config.toml
n_layer = 9
d_model = 160
router_z_loss = 0.001
init_std_router = 0.0147
seq_len = 256
train_tokens = 475600000
dataset = "wikipedia_en"
Below are experts of layer 5 (counted from 0) of a mixture-of-experts language model. Rows are named router (the router's row for the expert), gate (a neuron's input weights, with its number), up (a neuron's input weights, with its number) and show model dimensions 0-159. Each number is 128 + 24 x the weight over its row's rms, rounded and kept within 0 to 255. Numbers have three digits each.
After each expert's rows: a language model's description of what the expert responds to. This comes from a sample of Wikipedia text that the model never trained on.

# expert 56
router:093151153108156117120157104103149146113148127157093144094138158132141137089112157104151150098145108116094120100163114128143142108153160102106103110159147092162135148099135122158159171118094118153103134158094144153143145092138149112105091124097121141146105159152095111107132155120144116153109114095153099143110133111143159154103096158106110154110121115163151152146087098153150151150147097092148156129100091127154114105164106124086113088163106161161106106164102133157098138151138113
gate0:119103130133144129089157113131180173099149091104095146084121172128177138128102136107130128144152137114108133104138107158185141130137134125109111140096189083154115170097128085120125144116107123144053151146150152130135163145136144130133114092116136128159127112136113121088124143134148116140091091110120120162114157134113169134127139127128121166117108123136136184153104132121108129154166183112157148131144090120097090132120115077105125128119129167143130134148122154115081125151152117
up0:113110126118142170087108145103176161080124109131120124134098146138164126158102103092115135158108119153113134105162118175155122153137123102167134149094176106141150173153094144093127116121150101128182147122129129117132152117108139142115150090084142131119143108124127107119123127132110138128140095129149162102137095143111169134177121127144166143128150090150131132161110172119100098093168152107119164129106106072151115152122070081143160128092122150122159126142131134127125139147157157
It responds to: First digit 1 or 2 of years after "in" or a month, and backslashes in LaTeX math.

# expert 2
router:092156143075152135110142092113166124110171103155113156120133143124151153103092149108158151093148096116102125097146095125141150118155151161116087119131156090166161145105145111157142156135106130162117152129112179134155150106108152100116100106122098134123114139151125115098168151104160093136123106085143101170130156094104151155097113136120112149106117103145170150155090126144126142167149103132153146130121103155120084080141153116114108086142122137153120104153114114144090109158136116
gate0:141186123103127137112138112119159110134166111152114119112125155094130103119111133107150149117133115103127119106154103121144118104163129103120138123103163086176133112114139126149139171124130077138147139136111129140142133066110148156106129113126140153154103120137126080075146162108143081148133121116128082177103195135118155163098068128115137137131135088145176170199108131133089119123146114118150128103105126151132112115164138098123107107141121155154141097139118136152098120162129124
up0:095160116126099102117141108126130102099140085101115165128165123172147160172109122120151134115126090089137124137129145147133103127113137124111103115186110095177136115130115138106100115163142164116113130139134165107156159150163144147120137193139138138142093119129109105101159131120126080173121140111113104151113130128148156111105129149115140091110121096131137153173125183141117109106155115088123094088136126138111126098167187131178125141102140103095158112112116154110120108118084111
It responds to: Prepositions, mostly "with", opening a descriptive phrase after a comma, plus "for a" and "by", e.g. ", with fast currents".

# expert 21
router:129129149120147140126143090113156154087141132184105136099151135136123127125120125100167134135120077109126096129125079152135164129159123116078138122155136100136145129123153103143130146133101085147118125163123133128143148138107149119086150085080131134124108156162112078093125130085201116155078100111167111124097101099121150131129129146105127157099118093144136170134123137127126136124155101114130145153120115150197121111158149091131124117139085152148120090153076152136100129133140118
gate1:121181110109143177129135113115166151125149132168100152157149169128122140122100134145131127147156118114133151129150105118133127117094110150073136109148102121145149151153101125146146122086106103131151130104105131106125156143088111105128089151110111135130102154150113118118185172079080150103169141115106114111106132109148127153137129161072125145076115120141144129129142091135126128151168098101142158177126125142116130119122043102126104088152119116149134132123120137103157095127162157
up1:134138137128135111174123144097102115116092156144143086097131124140108102112091122151145120147173084109114122146147121145128159126120155177150116178098149122082137113114147113118138121122143150135085143107135091137126177106160155146169150146134137107098087141102124146112129157101144138148165090107107153135151073092147142158154102140110145081123124126103128041149114127141139145125110161151126123147071091161095132163137137135121130138151116157102125139159114134159141147135149134
It responds to: Word-middle pieces with consonant clusters in rare or technical words and names, like mamm-ill-ary, alm-ight-y, perh-aps, whil-st.

# expert 51
router:135154141100118115091134111108158166111152086134123134093140154100168145114109144103156151116163123102102082118135122158157141129133130111125115101133184114140138135104156102164151134105122131120118157130095126137131124091137152077105116102132113138144110135153123096100124135126155121162087089101151100125096167114148178134110109141099096143110119109145165152171128138135174157145177093103145141122097088158139114116157152073100117098140107178152125099131120168163110114128147123
gate0:149118077116135160094136152132146155085152118116131146146105150133132114117113126140135134147068116122123177119153102200192067110166112112098126127170169101143144126125163086135107128113130113159117153137161119131135154122142127116114127099121158160125156157106128118102103148101121114145126139126078134129144121138142146103075131109104131113091154110131090142140099129117136123142099125126146110139114129144170109142182147117103084137122151164127156154122125099154063145155103111
up0:127150134112128130109134141121148157117128129136138123139147166082136131089114123153131086136148128135119133147116128102129040095132098086138128100146156121155112089107118092173120145127137141114149111110125119147123124097143152155137142109126076124105138124144138142148101110104113145127085120157126152139138091126079087126108146122102135103151118143120106172148131145166130138133165124112136098186200111124158138137129177125099096180137109119113155128121127111208106114173133122
It responds to: Function phrases such as of the, with the, by the, number of, many, among, these, plus heading "=" marks.

# expert 54
router:139143141123161149111165112099136156085161085157095172092154160135146159094116139099132136115121080110096108086160081126127133130139118117118102101128147094159146125112128111167154159109121114172134118169101148173150128114132150108114092128108130140153108119175124113121166141114167109158100094115139093138096129088121146157114113165116126120106092091156136136137133113149143139119156102101157123144102113146146108108145139132111103089145136179149133097175083111131131137124161095
gate0:134148164105065148115132097119128138099162128082094165143128108130172142132120130076121133115151126132126107121140104159118148098149110136073115145142125162116132131098147129118120114127064141120129099105109131096197142173118175126138152101080147138129132143167103142122145102117167116140117157146163158131067099109117150113190144133147110099138146113132141121140109135141147165140087139126077159116125148123127135169147127090140081154126122139138114129145125146122101097118118118
up0:126128141127138161113120131152167142122074141177090141170155100153128175180158133108099113097115120150125140101101121142097083120107126138100136141164137106141141107121091154107056134182144152123101129105117160106133138147130137108151129153120099130099084141165187139141136123136115146128104149106091121096182106121101123119143144098139128137123123135157131136093142126119132113107183098115144147122167091185111148144130124117142167096140125098155129142095128129101120119114157124
It responds to: The leading digit 1 or 2 of years after "in" or "from", and match scores like 2-1, list numbers like 1.

# expert 37
router:115147162122163124117154124095132130113172122192122150115130155125128150111120149111144144113126112120098121081163098126163138114145153119121085105136142087141139143114162113154156149116107098130118182141083137151153128074131135124109097123111111134144087135141108113121155157103163126143110098110147105172124126080111137149100119167095117154110102121192141138147102101143126144148156111088171127135109089154150108100160138130111123084168101163149131102135072119145132142133143108
gate0:095144164100112148124124105119166144115136142120127156107161121111146177102136168103127156113147101098122112115147111157150171078144128108123104129147131121142160148097142124113149151112099133144083151137133185134155142129115147101131070116119110153158088171179092123100136138111118103149127136109132072156113139116171144107133119135131092135098130111150167181157111161163134125122121100122140151151130112147161104097149112105102093099139078103132089099129125152145094103122144112
up0:128127140138126146127093117137153122142130147068092151154139129159153151127119125112106125145147109120130144159154112141126140165053152128129116134132145195131129116096173107089103141133128172149121129131121141099105119103129113115169165115142153099146115152137131133132107104181127126100134150110133195113132109122165142120137131125096132118120113114168125121101144154089130140116105083126073121148119145072135103117083109089147124144150150140185122136104119122179104123105169086
It responds to: First digit of scores, dates, records and table counts, mostly 1 and 2, as in 2–3, 2/16/1924, 16–13.